config.toml
d_model = 256
n_experts = 96
balance_loss = 0.000301
balance_bias = true
n_head = 2
n_kv_head = 2
rope_base = 10000.0
qk_norm = false
init_std_down = 0.00506
grad_clip = 1.0
warmup_steps = 200
schedule = "wsd"
final_lr_fraction = 0.0
doc_mask = true
Below are experts of layer 9 (counted from 0) of a mixture-of-experts language model. Rows are named router (the router's row for the expert), gate (a neuron's input weights, with its number), up (a neuron's input weights, with its number), down (a neuron's output weights, with its number) and show model dimensions 0-255. Each number is 500 + 25 x the weight over its row's rms, rounded and kept within 0 to 999. Numbers have three digits each.
After each expert's rows: "raises" lists some tokens whose logits its average output raises strongly, later layers aside; "gets" lists some tokens that make up at least twice as much of what it gets as of all text. This comes from a sample of Wikipedia text that the model never trained on. Tokens count by the router's weight.

# expert 73
router:516549499539470494470491501483496523492508539528451495477484497525499482498476508480508468521492502499538537476478472497513521531495515453504464481532470472470452488481507510518514469471454517517478548543499494501484472494503457534514515463514469498564491477496534534509491490483515474497478504460528520510471505487455496479464503509505433517500511493511536531518496451494518480517500515487500511497473463510552484493445500512523517517514517487497536501510504468516506485475511514487485512486501515519502502523506508494480491483473511507495544506464436505509499522457477511522476479513480524510494485490462477520500521521526532513525520479472508521475521543518520453471491465596550463542488470480491570529486446549506482518503508524523497482470533531513518527504494520
gate0:514537490520473512559529525507493488505559514463493526480463551502515493491461555500526508520492529521498550520505511479535469453450530474551475508480510517497465528510514507496495491482431494519495498461476497510488512488515493529479472501501472555507487500503477526471495491481484521524523478500545486537496487482473557505540521515518521497522486465473526519493506479500456496500500493472503506538502524496503490506472528476502519515477484511515538496517481473496525471479484529484497542486501508527482516495477536511537491492447491491502538502502501524450486509490489500466464536494458495497480495453482499474507458515472518515524516490494478500464519548507500502519507527507485507527466515503510519570521435504523459465482514555534528502535463478486522557510542540
up0:497507491494473535521512474479529478529511507492473534439477491480506550494480553492529519507479546534461570514500534436514459462468510498541488485473492490498518494517517493516492480513438486529497527492481466500544467516498484534461437513460489554499521472473524503496546473504492483491513507527571498531489504513523542494469493515523498497495500469474529500522486437513464520505506523499516482532536502501488517507489514489507538537434468521536537517477506469496504484458503504487486472502511476566494511491494499498524510502489490539501502500495544507527503538490490529468438502497484531497516477466507516504530488488504534502495486507511517496466516564503490480528509510501502485521482478473540526518517479475519506479542478524507540499524498512517506545503507511
down0:508544483504501455460481518516528522484473478507482491520519519523547476483494506542516496511519528504483509518560513530490506520508481502551492527454488530493504453519521502513529514499474513514508514463496514514495516497550508508467521572536497473509500481553508521487467442526514483470508493501472515492501494474540422498499508456500555471535466477504504513537534537520522492535515516505485527505496529504504500496445473535504443504488520488487478499487470513442525507498488469471506525497539505504518497532520467487473501437486449492502476476480527462466496490514487530525497516457518544491535459491493516487489513539508464490532479501477549512524496511501511514534489494551445512489557474476495509500521490519504519495488499499541522485493487472526494492506458497
gate1:484548495486513551509480538508512506513480519501455516519508466507464485474492531521497435523485505468508505514482523512497530485474491497498482529520532537516496495523477476540493472450490492496517457542530509496473522481493541520493537518492522434525534509492547545522495447510520508482470493521548505479478544476477488499451490490528548438503462490551489529485531505471510470456511467521476490519486495505428512487478483517503477516433484515496516508499469506507475512467484458501500519487519511488498493528446486502491528544506523490463510504456484533509519544501482516493489531519522472501437473544468513488541486493544487511513547453484500520477497498532486475508500506516482537492464491487485522532515461517510497492488504496503495484485488527477483463494485488
up1:484496481521452471524508492505538462507493491475490505504543523488486507500477458503511525498482499503482527502466507495436498490494535440502534503473512437502483474504522491496526510512460484520480485497459474503494471512503495491474494483522543503472512522491503488525489518488444446493507502488472501507490478427521519480524512506502501487501581512494462456476508493499500520523481506527554513537494512485540449466527503508496513546499500483497517512541481452489514458504500536505489489490474504494525495506504490496526507448526461495469546508533533479483477454494537475509543449509502489472513521508512516478511491502525515520507452499515494475514478491487457495476538515525519472463514540504505513485505558510535527552534542519478523544524459493553477468478498523
down1:498483493488478498560517500460474516456470518535501515534519493495460471509501524480505517492491512520470535498487456493514497567506493460507499481490487553503493518497518469504480531476508502503478506528513503508498478459479491502480492501482525480481483488495492479514517501488486515487532515481512486499524492521494476484505489451460514525520533481512461501542490518508511505463472537435461485551507507469575556522476501480488496534475503521493500479504526509534499513533480474482539513518522495488473533495500511442501511442495484512485508478482528534521491530502450446504485492445544488498475537531479518508531518497502463519469500501452514465544484499506504496516480525512539463499520485511513474499512463468476495507493525434514469518417503482428497483511496519
raises: ",", "\n", " of", ";", " in", " "
gets: " the", " and", "s", " of", " who", " a"

# expert 87
router:476516499492478501484495492525519512431496509496518528471502517504430495535527506496540498524476528490557452460486489513513525511529513496533499502524482502483497495491531496484495494473475519493549478524508476487481480531476467533557524471481505488527526457507496509528504492492519443543479498471491513489521506479439520474514500488469473542485536437498496519535497481526471511475489496478510503527511438495526490525492538497503493521505498508559495456529529439538501502478508490505497490535484521541527513501551528521502504532501525479520513512455475533495507506497495532438491479492484462475499505511445464508552521469502520512494501494498543512499511506534528544484495516558517476538493492498469509500482471479488496492525467473493542529493556525511524516509475489
gate0:453560493455483504517479492542500478488496471511509505505521506496486489470515518493503544515477492490510489488493504505522509538507484492525491497497488468505498536521497521495429514487511483468527477504528515455541579524510511523529509528470501470532504491466457503467492509511487487499523510530479536493475490521489531508517566449485482479518446495535522517499527493528526469453502541501451511491536456528505527500427503534491463502500487493515514496527477467513472490529489486522476488507463495527509504422485489454495508461469503485487497552515492561502506504540534535474493493446487502505449478505507462527468496506493484525517481470483509494484488468490467551503516500537510483484463494482487503477498504488505509526498456501533525494498465505480542506468532508
up0:502506518483506503468513543489518494520504504495485466491493501480530511518551488567499477506462519498530490519496459533524531448527499457497505482499490501470446496499481546516503534442524533467483498502512467482529534527504482474469477508495495526515540511506470489537499466530499498541442546482483524513504494519484512540494517472546485494516480465544517455488488459545520480445513495497521494514469499522521488476542511519476453525532492461501491473475454509469512491484502470530488485500469469507492476462491487506466511491504487509524486526520507490498487510482475537465504526477533478464501440529529453488511506530480525537459512465467485489481472500500475482495493518538497501472529503498514522498480449543481500489498452490517472475472485547504541502533535467
down0:501496476506504513475491533523490486475489469510504517504455538480486521481486467443519519492501486536510503531529519475475536508482472473488539525504504493508497493505501455479437547535460479504541509507513495530465478540493493518505544508532554495490509488463469506495527493502526463475539506521477526490536525489452535513475521459485496512509482541479541458521520524510517461533495528481437500469520469498500507479504489474489502525487495513522518537532501483534506504505481521531505497509493501480487506489488536457513524483494537495525522441488478558503476509495472536535468482482536532517492511518491471471528515467522486499543474530518544511500486451518506530497520494536449481490569478525503470479481501482512502540526500496504527507538430494470515503537502475
gate1:502485516452514527493506484496486500496519529522538566500515478511513476519496461472530493502458520540541521507488497467513500495494429520514517450497490524489523496494500493513500520499502512483489499483515513511462472535467522495494541502487490525474505512496539501536511551505538500530463492493450502513548493475509483507514510529498475530499521455506485501506474482478523521457468478571500506503472534468506513486531523487516467493516471483529452470546553490485546497504535448501493480563471482469488484503525508510503518511484474518450535493514532500494510517490490518459499489526465499473488527498493486468499512472493529503492504515493508468511514500553533514449481471471468486540502523482528452443506468543525524494531516505528530492535526500507494482518579494
up1:516511552528503470455520498500503490450514493499467542501500464526524488500459503481497482489476503509486508490546500500488452504506531503505457500476497485490512475505517480522495515519479509478519507503453463502496505505529529503552474543530489507478482493456483488516512525490505509503571533521490485501538519484498520481469492451508469485442490519481507479491507496488504528552485513497445501437509488497531510510469507531541559439525455504515509523491476512472512481452527518484516515552481479498508512473480448521517492487530552477486519513474497497493465502474491467510516497489501495527462432536509533507498485464493495501503497491463456486539509532502501472532481506495483522478529484447446486482489511498507459507503510497455475501552533461525551480492522489
down1:502487508492492504468520516419460512493517524498490449568536504458545489506529494486497505494520491468518521500516538493495487467481471509458523504503490576487495495484467531493502485447484513508515458520518513510485463536487529492509538506512504522472473495499508530518501542502471505487444497528465483516486489520497495504462506517552467522502485489511498507488482471485485522449523493528521470527479523521502493508516491519520457546533507513456470497534536483536491527561476472492494488485513500450460471545499525492470491497489459510478504512498485460487527488492526505498486497551495494495508540524501527496526508499501487518525491506486532501455509465550497493479462509497540488495470570501545473513533489510512499518469564531498536498525501498474555490523507487
raises: " the", " its", " it", " his", " a", " this"
gets: " of", " on", " with", " for", " in", "ing"

# expert 34
router:485537512512482480501502472502490529482492481529492481447460442565503508496519488482530461512509525473509517470499527496517505513494505492498484495513472488453490517509515491510463455456445503469542474526442515510498512531521481485513513509495487502496470477479517512537520553539505496476503518503499508479485481497443563458466510475507504521483525487504561514493481501520472506491504509514485530491483468472528476501472501509512470515500476544544521498524526513495518500498572486522528499484530509486468508449537488459455486518526484477527480513469477483497535518491527524506464496537500523526504485469423505531498517485445500506524533515471499519498501491517504504481477529562526489516506478482465507512528463505477482504514480477494482500461523523574539513504529521
gate0:559515506494507493521504519494499484488515498509490492468485474530494503497507532452520510505510452501522512467491513517449517518538507553473517500499511502493505513509510522521450457474465505498498485510469452521503551485514481495504517460491472473517530497512543524506474521491488451480480516523517510476534450481454514518496533503517480534477464511489549467519475537539488512502484500510512490511484475495478468501470519466478504502526505506462449514515580527459446491483513521518495491498494490441508520476492462481515545473516509508494457498501492529513496537482473525505486505494487498545457495537495484515526478501476505490465552507472523491502490432548505520510508523509437492471450500513545514510479477522485469475509476501487513528465444515465490466526464477
up0:534484540478516476523481541520509499463523518499489487513543474498496518514537497476527500507519476490499485482497515495436510505504529508479485506520512527505496501500523545523460452488467499495467490504493458516513525470524495504532567466476488457497517484478552525495487520471492492469480531503531489515542477505437496544507517514511478522503465493496542465509485527546478489501496533522506476499498496503498466522477560495514526494519512517496463508513558536453521505506483525501495505471495476438499528501493434489485507485511478499506477480472472510517440585495472482470484481512476505522464506544490488495490472506509480487468534500472528484487476471516461480534525505486465502476467508482542498520473500482498480489517500554458497538483437506496490535521467498
down0:515477480491501522464510510497515481491496490471525514476503523529516524474499488478484490490469497519472508487524509545480546491460475516515534510468484461467484535512508477501459467494546481492511538456520560467553462465526479503484486506512486476449501494462520491514495501546493479495513521522508479510490513507485489488479529500467517484474488526494510495511519531498472529502468489459458540493476475483458441494467494509506510467481483471553502503435498492511457519506478501492486464499479536484498485485481530477479489450458501501516481523506496492493451479454458499475492470506511497503527424501508526521488545516516519528499476510529450508472562426503493495498486480489488506471537466511494479511531498511493501524497486546494524541520450494514528514505546458
gate1:515510504516515482481534509506511492534489487500507545480503457505549486486502449506509452496512505470478520513478507535490530489502479476523506577478512513511507535465474486511477465519508536472509497494526538497493475476487493488542503484486527541491469539498473507526506484549492542487481507520502486522508512495481517442523528500501488530508477491512512445538525488465543453484483522512502522507469493539485527447492524489527540492496490510553511539517530519483535515528490503557543525466484466504474490487523517464487440508538558510491515505488541516475496499476494521499496504516496509483513506477525480491499528499513528529502517489505482507513537525524500560492495492457528519512432473535475486482505538513504516512519468534525513495481554488580465513507470508
up1:518514556492505473491513493510516512509488478477492540460580479514535477479482478499464446467508463469473488506492512520505514497526494443480531543497511495551484510535494519498475467531490523486499498517537543475496489493518487524518498495503505528522483521499497497522477495545515507508434525497549496509507518520439554465524513511532492509512488462522512479535534496502539484502516495505465476473505495546478551495474511493495546524483529495531508494510530516480523502525478510528544461472503503546445459509515486473477486495532537512522477503493504523498512505422470482503490486465499497498501518490497495501494504549531506522481525491512480509517538520530491521524538499477523548514452495505489481519512539515534540524499492523516511493457535481545512543508512547
down1:474525535513499492520494556485499485431495515532530491574468507463485500532488555504473497526532538468532508478476465496485487492531500486469465496563506534528503546506494539538498462489487527486512484489484506477523492503478499479479514554517503482495486484490533496497476486456516527486497537504520477481509529533497521492477487523516498478510536511521528548473547484471519470499498532512518497470459490518501503483505515532475530476509494495480532516481533484492520494503541500485494496569445528483528453524488522485500495447532500459431477498498481497509482498488492486502469530486482481526506532528521529478524446501528479498487520463481546504508472501503554530509470495548499504470498477522463512509518481496492516489479491464514486540516513511490483477528546465
raises: " a", " one", " the", " an"
gets: " as", " a", " the", " War", " that", " to"

# expert 22
router:517483480524509527508522486492468530484476487494513502520482497520498474527518497474511497528490524491491459482438497515518503535513520512523516502519453479472471509494484487533472469467449499485505449514471500458503486545506488537492524470475501530553463465492486530503526533524516503479522511508499544469463490500484525454456501454487502501491557468500507553524513497536490502510475479454537503516493512522539503483482483501528536487480500521512488454508531498536484493493553534449518507471442525474533485524533508484493477501504524519493485525493520475519536514528486569497510511513499478489494508496495455480491498484486541482504486513460515497474502497521504430462512498557544491524513479524470523532513482550511463512534437504480520525471502507496501473482506459
gate1:486547552493509530491490528492507556502479507487504442510545467498513484523486475490486520527496546535475483517503503508530492502467496484511517500551498502486457465484497494516520522506474505519468485526436499551486543504478513524516520509493545496516522493524478499481516518526495454543487510477473544477471461516477533454500472485530522525469504509457507514509493467497497493524510487458499508569488492506498504473510406486514546485496494484503534510499514494508491518479509481444498521458483511492498499528492501515494496500558528536484550496513481480472539511507515480484499505495498518531558466568504509474497521521472556515480508468513483489504491486503486478524463446498529508503553486518483530529517515464471529551525487495480535526479488502505502518507494502
up1:470548545495530534490513524516515487438493497500498469545513534475510490525468502477492491503478552547520516488513497483481488540488545507469472463540513492447510541509492492490530487559449541521481490497495514524503558514498500526512509505520534491522522517500469496483518483490493488527499492523505520497523485493484502474503501449445494510532506472478540514489480493539476469540476471481479492558480494500531477524475486493478508459472520518442491476522475517471488482478519478506507470506509535488490467525508520507547499460491472483531523475532483571485515497487535468479491512547488524504506490556492524471483518530442478504532483458514503480482480511474494518529490445520496456495515490483524470513528486489477495517498453482466523477451489483486508513507497490
down1:495507536498510479523472503541503551483486452470486560491447479569541513476494535510489503517518493469482478479507497453513522463579498482505499494466533465486490448460479483459504507463525519474531522521464497534512506515532495474493502471435479469505553508503478502509496538522484498510528522519509517536516484514523511544493474501537511488503486509522474526549484543503512493486533491482523497495497471509525546490542509461477514543510507505536535530534522476461494495507461549487498512498486492482505503478488525487530512533505448486507509561493502476511522502503517476511503535512501470469515489484508493477489530489489488535494518531499443510511521499505528461501472493490518505500527525492473509536496547504480481494513512570505523500537462477534488510527483504
gate2:490523461463496493502469509469478505506497500490514471501490485549518507502523506503491528488563463504527503460492469467517488457522506486467525511453456494539510471495445460525513503469529506487516451495463478543514495495515483510485509484508469469541507497540468523498509489533499535487521523520505511520488491497498532526496492493450538468463484463519525495478503507544509517495450507484503524529485507433497482461462502514479480488513486520535509526526519520463498495514523504499501458498477449470541521505511487530472502486508534486470536504510478488479455511550435497499512521509489494483448484499510515469528554470517498545513516489535483522473522477486486451502492503507511528512509498533473554509475472484511472502528515535423521483474479483463525485475540505
up2:479470510520495499488538471523484497466542556486479504471501517538497488461442496510529489482472501486485515496548503504463521494565465516504468493502544510450527543472533523477470489530524490554510546499480491498521478484498507479529492521533543518487490496444476495549513478509503498507496480512473509490520534492494483496509535504528493514544502511487498440495424506461507491491516510525471479483483501528466510573524475462500463488505518486486502478468473484523497495504511505513507550521500509510448513506480501508516472516499476522513493484502500471529537479499533544540482476539483506544515528508504479493469473494479493483508500531486513514469484480527521539494493489507489484477496538446484471500515510549479521490538484416522487504501536477527473528520473499
down2:514523500503494499483524491471514441546485506528530502525473459540491504533524507488507499480494480506520541514503526474519503551513508540512522521504511474522535467517494494489506492481488459492477506526493496462470485524490488518447495487483479527531502482478510490478503505500538519511468511538485479501526501505473516498496466543504550498484437477517505541524497497507533480489531506503527510458525495511494561499499527492496436515525481507529474471480556451489512492520499523505516531522522486496490459558531563500516545481472519499467513455510495515516478497465517466506515501525480485526473479462514554512506501509510505523485522438496542443526509510483520506490487501465575495513463458501472504492526481527478497515512531502545494552504546509480516500517478451
raises: "\n", " ", " and", " |", " as"
gets: "==", "\n", " ==", " |", "===", ")"

# expert 67
router:481536524514488507471494459498534528498513529540475520477465465518489496546517484460495512540468535512541517515477507485505495493519523483545522481508495513490489472495535505513457450487482484482510488512477511495492461495520461527514501504508514505560490471495482507546516515515512518516492483505474489520507535501480512421474499483512452531482486470493551504501507533487459547541488488476532511507481465477535480512493549513487492500502476502521507477540521457552488468478503487484534466504496493477488488515525439522501481513500500504512517528425479485525518495464486551491518492512456484516479535504499473488526500471521506508495517498467524509485520503591466512472536541561516471489475497495510543514470458521507474502476484505459503496479525539530525502491513494
gate0:508506482507484531526495487486461477466482512496510490473502499538542531522491508460526474496506528516509475533535492524465495488489452504450534550514518517522494504487527474487511494476508521508483523487569492489494499511499481581493537505502479538500450477483489497490504519461504511520502464511510491462508496568519557460478508508485464491518452497523490467482487475513476500534458441505522528472499489446519456477496505492504491535488524481497507503509527461509486507499504512522537545500476473465485481542467487541523526439483466494488494495445546490500502492502560507507514516491492536470499497510506496508457489456444508453508480495507460492510539516487484497538456496477474500482452474516528506482481527519530513479496503522512522493474521507514489470456498501
up0:460477478542497558454528501499474487445513515478480523457507510513473549502470456538498472474502508499492515522493488509523515499560467472510428523506493529505509442488520520455484481514510491503504495527499473505505448475503487470507518549516474435520528524522463505488486494501517464479529508488519506523491506507514531443544502524485516495491482497510514503512472525466483507494484498458565517500524520542542473509485494484506500489508529514495504513467478507494533467536492517463465525500522479510538464452509507452525501463492454479501500506509467512480514479508499487478456548503520542512506487490486528520492526502493507515476455541505489513509494570466484478547477470483487461438503519463505503513486509511530502483490514489469504508529498499494523471533489480
down0:502568496476491496511514531518480490487485495436493491518497491507468510465464477510459510452539485541534495486510502462492503532525476517513516514511495531491480507508500478507497549479490482490502458492533469491482532479496525448487466517516489465468529523474479509493512534490536482524504543520516478517457455483477444497494499491508497531468529475514496474544511439507517508485540483495521483495499456514564458521498456521491524497492543516530539453515482499477459490470497507474470475502427452496516488531455501467533463506493515483497504534551504523451476510487499484506478529525510483555510461489514512493483483485500515516526482530520502496471528522493498519515493488492436499491538496467505476474514479511496531518541513521524481463516459519495509477492488484
gate1:498495551518471505529483500497445465455469472489496478503473510482500498479486532471530458480509468491475535485469480515483476440476554493501483474502547507490479498548530482541478521468494493497490519502461531498505471558443478492534510511486458500513521532480521479492499517494498489492509494482466509555486437465515534512523513533508506498521477517480479538472496463512490522490505470485523456479502471493528512524502472510504525514515496489488480494518529488508523508483540464501521589527493522459482508490547497536501533507509503489493514492497495514501503516500485506489522477489477535483516476498508485464508482485494488525505503504471464501493478464534518556454519508524554548452494550507515504488503475479520501524443532494476503549477556503498468520508548493
up1:459477485494492483536498499463496529510492511497492536471548505510479502554529538504499500525497543498506467504499482497534532548527487494460506538513511471476492499475505483455507530533477521491475477492525432511478511440540552535434492478496523523491480480466498510516517500435487507499521513516499526453498545517468498502469500468514468509503512515512545445484502501493467443514524467518506560506478514496459511491483523490481493484487520527518488481513492506487478513511449509515476490455483478487523506504489569482510513486485509507501459464514487489523472534495492481527484545533509475515504518506467521496496510483505554484487499488516476562490529452496489493528514466523470471530512484476498493494508540522492492505525471527557517493476460536506493497524454517
down1:480548436491537478502471475514501504488519502526505487486481517571472479499525509523462526454502541525546488477480463500493483539459474494481496534526489476489444455483502527505531526502514508480483489534501495445483490478477529468454529465474561516480511494472494499520495498499539490505506506515452557513476531531476474496486531477460519453508537482510512473490535505511474512522508491508517519547515462501511477499506517479495496550485497454545536521491473487519519521475511509501481488474479486477508508513499513477508470480465475509484486496530508485471499464527482476485472506509504518548478529522472535480529533491513503517485545472475506531495506505507546467520474503501488493540526506494487523450475560508543500480519464484521517513523462508542482499454480478
raises: " and", " in", ",", " on", " at", "."
gets: "'", "ed", " known", " used", " served", " well"

# expert 3
router:480538486520524504485505488477477485451523506523526489482506463522486500520512518479533487516488465479529514434482502534508503535485460555492528485485449521489481502491477499499471468457514498491499485561480524473491498543505473545510530467470502520547487495479507524497548505489516531487513494503489542509469492509454543478473493493500470528505521504478534541502524484533551514507446496468498486489518478515545451508473509523494493494490493522511481500501543489543528488484548515438519484498491541492503478541506505508490492532455552466458518498468470466474514487466478539547544496509494498519498495504479464506509510465510498488488492487498496500515528519531515483472491523581527473534483481519512532502498464538496496497509504483482524522440520517506531502463485464
gate0:500498520486531462506508541513465466475473509508459480536497545507440528525456471530477499495489482486486522471484501578527523517514454521456492477481478465495443440511486481493493499517496441504527524486514553461486544524482506499495476516496484505527510464538514517478511494522530541513466473533527474502479541491519512484510532529516510533456506518482472523513528489533505492498545513458544495519484491502481508505483500497475464486480504495478446525504468493514457453475458510485454567502539540517514515508498488480488485466474513480481522494507493504444523503510458488504551496505515502510520503499504481490500471499468522501512487496460488486513494512511472492518493492511511521484515496433517520494522547527468513517494497467522499516505502508474474441489539511
up0:466498473496507520511517471508517499497509499496513481489542474503544474485513546467500492531506567533498511522495505501504502502476514488528507514508517545522512497490517541522475480466497530486475494483518465512510458530508452536520486485478492518484504543478497473525473508462515496505556543449519522475493481492487459505495451495506532488531499480525575469493501479461523481500489465513510473464502494477488507520489504518513530518504514444531471471496547494481547510505522511536514432440454468497451517505554476503476496518524500488538489521517522499522464493515551515506452520488524517485523495479499542459506510474506513534506512509522503520504499496506486488499499494473516487581513502537503487514433478463512509488472517522476500501526453476510549487488470518
down0:495493482488520487487524468516515568495498466506469509499494495470485507482492528500515518482518526513484482488495519493494483520515425509543516482507510489474494504525445463473476461487539488509466526544478497427465536471476500505489511498515443537524473498550525490488546483459535512469533504510483478487495507471514473523469504479479472464505470528524557481492505472481488456521480473466528479471505508540512564510480466479481505540531511477515487492543492488515528499521515542498482512488506517477479509506460521501473506454437504482477510515470482500497502540457512452476502542517498483520474536508485485488508501506526494480532500497468505484514501480568517468510475494484550518503521468508455529475506551489508484480483496480510525514472495514546495507512509453
gate1:519515508521502481527517483484476531512465536490464488533470503529474522515508478517511508469504502522506478514523542500534483492540492506505483494512458489557522502501472482511500513473587533497485476465477470542439490488533492474502475507525477528471521490472505504518520521528420472484498446502465505476487459490529529523483488505510479508536438472503492486530484520479491458497508532513464441503487509481508482530501564500534497514513489480494538482493505483564479492498536468521482504492527516472496482487471495488553512521482507573503494469488507499506513497496491498515532544505487488518502500498481501509552553498530492526459499541518532486488486478517486482529492523496501489544521524471512476495462489505508520541518512454446528503475530532498504490522526516
up1:474530489526493485536496458468556512474531498510524494504494539471518531468504466508475512525486499503500536480517471514483468506478506543500496528522506507482482496527492533491496478480501515551507512522526518498505518490450522459487488533499492537508481502535508529528510502514567499496487509520506536514552489463516486488477454535488515496499512555459509505513502453451507520483498495502545434529484430477462521490515501476505488501515514489481512484512508522489544505524455477500497495540479495517541539515507476423515503479534482494510516518507540501485457524551474491490512475497502520532459473511510555514494508492505478515521452484462462491456526521467529531502459512548492517483502480496523539499491507521498464483538489500495497506550476519514538483550491484
down1:498526523558493539518493480498488523483516490516524479512486508504525519529485465468505501549535533495510459518496486513499496465531513509524469466464459477482556520471462529508530484442495516497509541521498504477513466465476528491535461520477481513497531505506494483505514499480556500495465481487490533523582506482517472494465515488492537499507502532488471466558526571487488507496502527491500511494474485496541531462500486521534510517498458466520518510521512510508495504494455527479512466475491475488521511523509420470513486490465514501497529512545482495541526503503508436532486499485464491497470508499461563465503549516543497500497521537488492482462496486467507513483485563491483513483537515503497505513533501506495488492515539491495487517483482473499448505498510480
raises: " ", " in", " of", " \"", ":", "-"
gets: "\n", "===", ":", "==", "|", " are"

# expert 94
router:549508516479530484488505508526496530484519499501498490502481493522459477537516460435557467521487484473527479468480498497581508490517465516511513510496494535498507486495465495501501507449470469518541481519506514493498474536479494518536505470488493481529476479473481518514513533502502473531515500471504547518450511500469521455477534453489496545498519453508544513547488492519453540525454503487518510529471410507537481510468478502485489521515487473528537505508510460507503503487528487483462464474461538525453523477529496497477461513500516479519494517495454493507514502477484550466468477532489526491494492498486487502517529509486483502509481497502503492537521547523478483463462470522540501529480471506495511487460522496467492484528499478497547513473533502506502488492514467
gate0:442502496511548489534480513453476476474502490516539472516470519498467462514539466484534457511546492510493464511492435458516505488488522523506501495486467532505470472507429515532479503488543522531511496501532519509509481447479510528537477495488521506524489479509452520521491531461517456495501462480499512524480532536493496511485520498509517517513483498536497531530472514511438490486487527500516474470500519486489500480466500471453518501487481537527504503511463486537536487570542464483441519487509510514476538534480527513492479484523493505470487516510501467487532494482474509449494538481515502483492468478515492501519526554525477529489503512521500491486468492501505504519484507506510485523494528513520538559488498481471525495466472443498502480492495534526539465482523461
up0:536502544511502519469524463507512507518503508503483523498518508510499522510473502547465555467448496493521517502508523526526492503526480504499461528503506462475540522459551440462488481481505493459511516521479488480498552527480510480474522511525473498487524538470504510450491485536489516505523514540457504475511481481500509524528506496452456481480497506506493505480499502465549511539503481529499503552480482558540507531533492482531474472491535469473489511492509515460479503474450555519582505528493496503495487499506452484530489507478510500516515484539484548464481544521499524546478481482493490517514518518515496495498479455475509455454477490468504511548540510506501489474500501503493501470505508515487491465545467493547470519510510492491494505490496470482470556509497530
down0:538495463503508541515480481462519469519459487502470502542485460454487517532469494487555548514500454532458470514453496505479493462491481514491509517517483502493501460549522510469530509452516470511505428518475487493490495499484488473443480509498538486511525518486473521512520516548474501509509472499514517475509497476522486539503467499476500487531544475528474499491531489454484524512482495465542487567504511500513503564489527495484528530504490477470531495527521519515501490481482506494503518456491462476503522441507480516500514461452494499539497502474500463516502511485493490465464507528480476479494494479504474486486467488487511464525482500485551506503547496490545496503517523527504461491502528544496526458455529550500518466491494520520488506477505532523502480465511545
gate1:526498481494517502520500456497476506441502519488488510517505514526476496458530475465474504501492453464517509472492496506497480530482484475571551535510461499492476463537481545516513525490472471492503517513514484494502452505460491518522488508498517504507520521485454481471512477503559479526509491503477535507542487493512506530492516478445510480517541506529491479540564523468490459494478496492503491501506472477473554474501542484525490500452503498475472526487527514485493502490501506499477503481471451470514502514510471540420465490491518477496443518478466540516480547520507508510442499539505489501511484522494496501538567554516500484490507487496505510494506529507524509524497496507495468471469503445474508474516473532528493481499465508511517511541499492504481440541503474
up1:510516504448505494476512499451456521493527512518496439477509522520465467523518509476485453463500503466507504474488497523514480485493465486504558515464506482482516490533470479474487505492503528507522522506485485448527516521451532503524522507528461500536504547502540491499526517518508478523463477516468560565515503495527539527493489484498500555469498527497491494479504487487499520510477513487523505511491519446524482519524516501482502496461515510515478556468477533504511529490523508466515514500514495486448498516562495539507482544531487505465516525487493489478493513495493477484461468464530537481506501498492447482472505506514525477443493455452508492504491449410504484494469496505529511478510557518487490526493486516512511459508515487511517485507564502493482499490520494
down1:462532497412522465486498511525515503521515437514450528492529486507483529486523538507490499523526497488505503532515505515525484441502502488491462510491492468520481485473504502486495510491496539574523502541491453491481506571497482490511493514508492494499497482511467523523535514455464508515512524528505474467513498478512491489518476469528495450453461520503478478482495505543486516500486471511516515427517489498475543494499493475521479508490515487437501500520429493477510481482492481502496531501483497482504500474509524489525548492508496499490464471494516491493503482534547469493484510537474569487474496513486526512480545491566526546539506515509538480497491528504514471493510515481558532520539481503491496491472496457517510505518485485499513506515487465469463512492545503
raises: ",", " in", " ", " the", " (", " a"
gets: " to", " \"", " the", " was", " that", " of"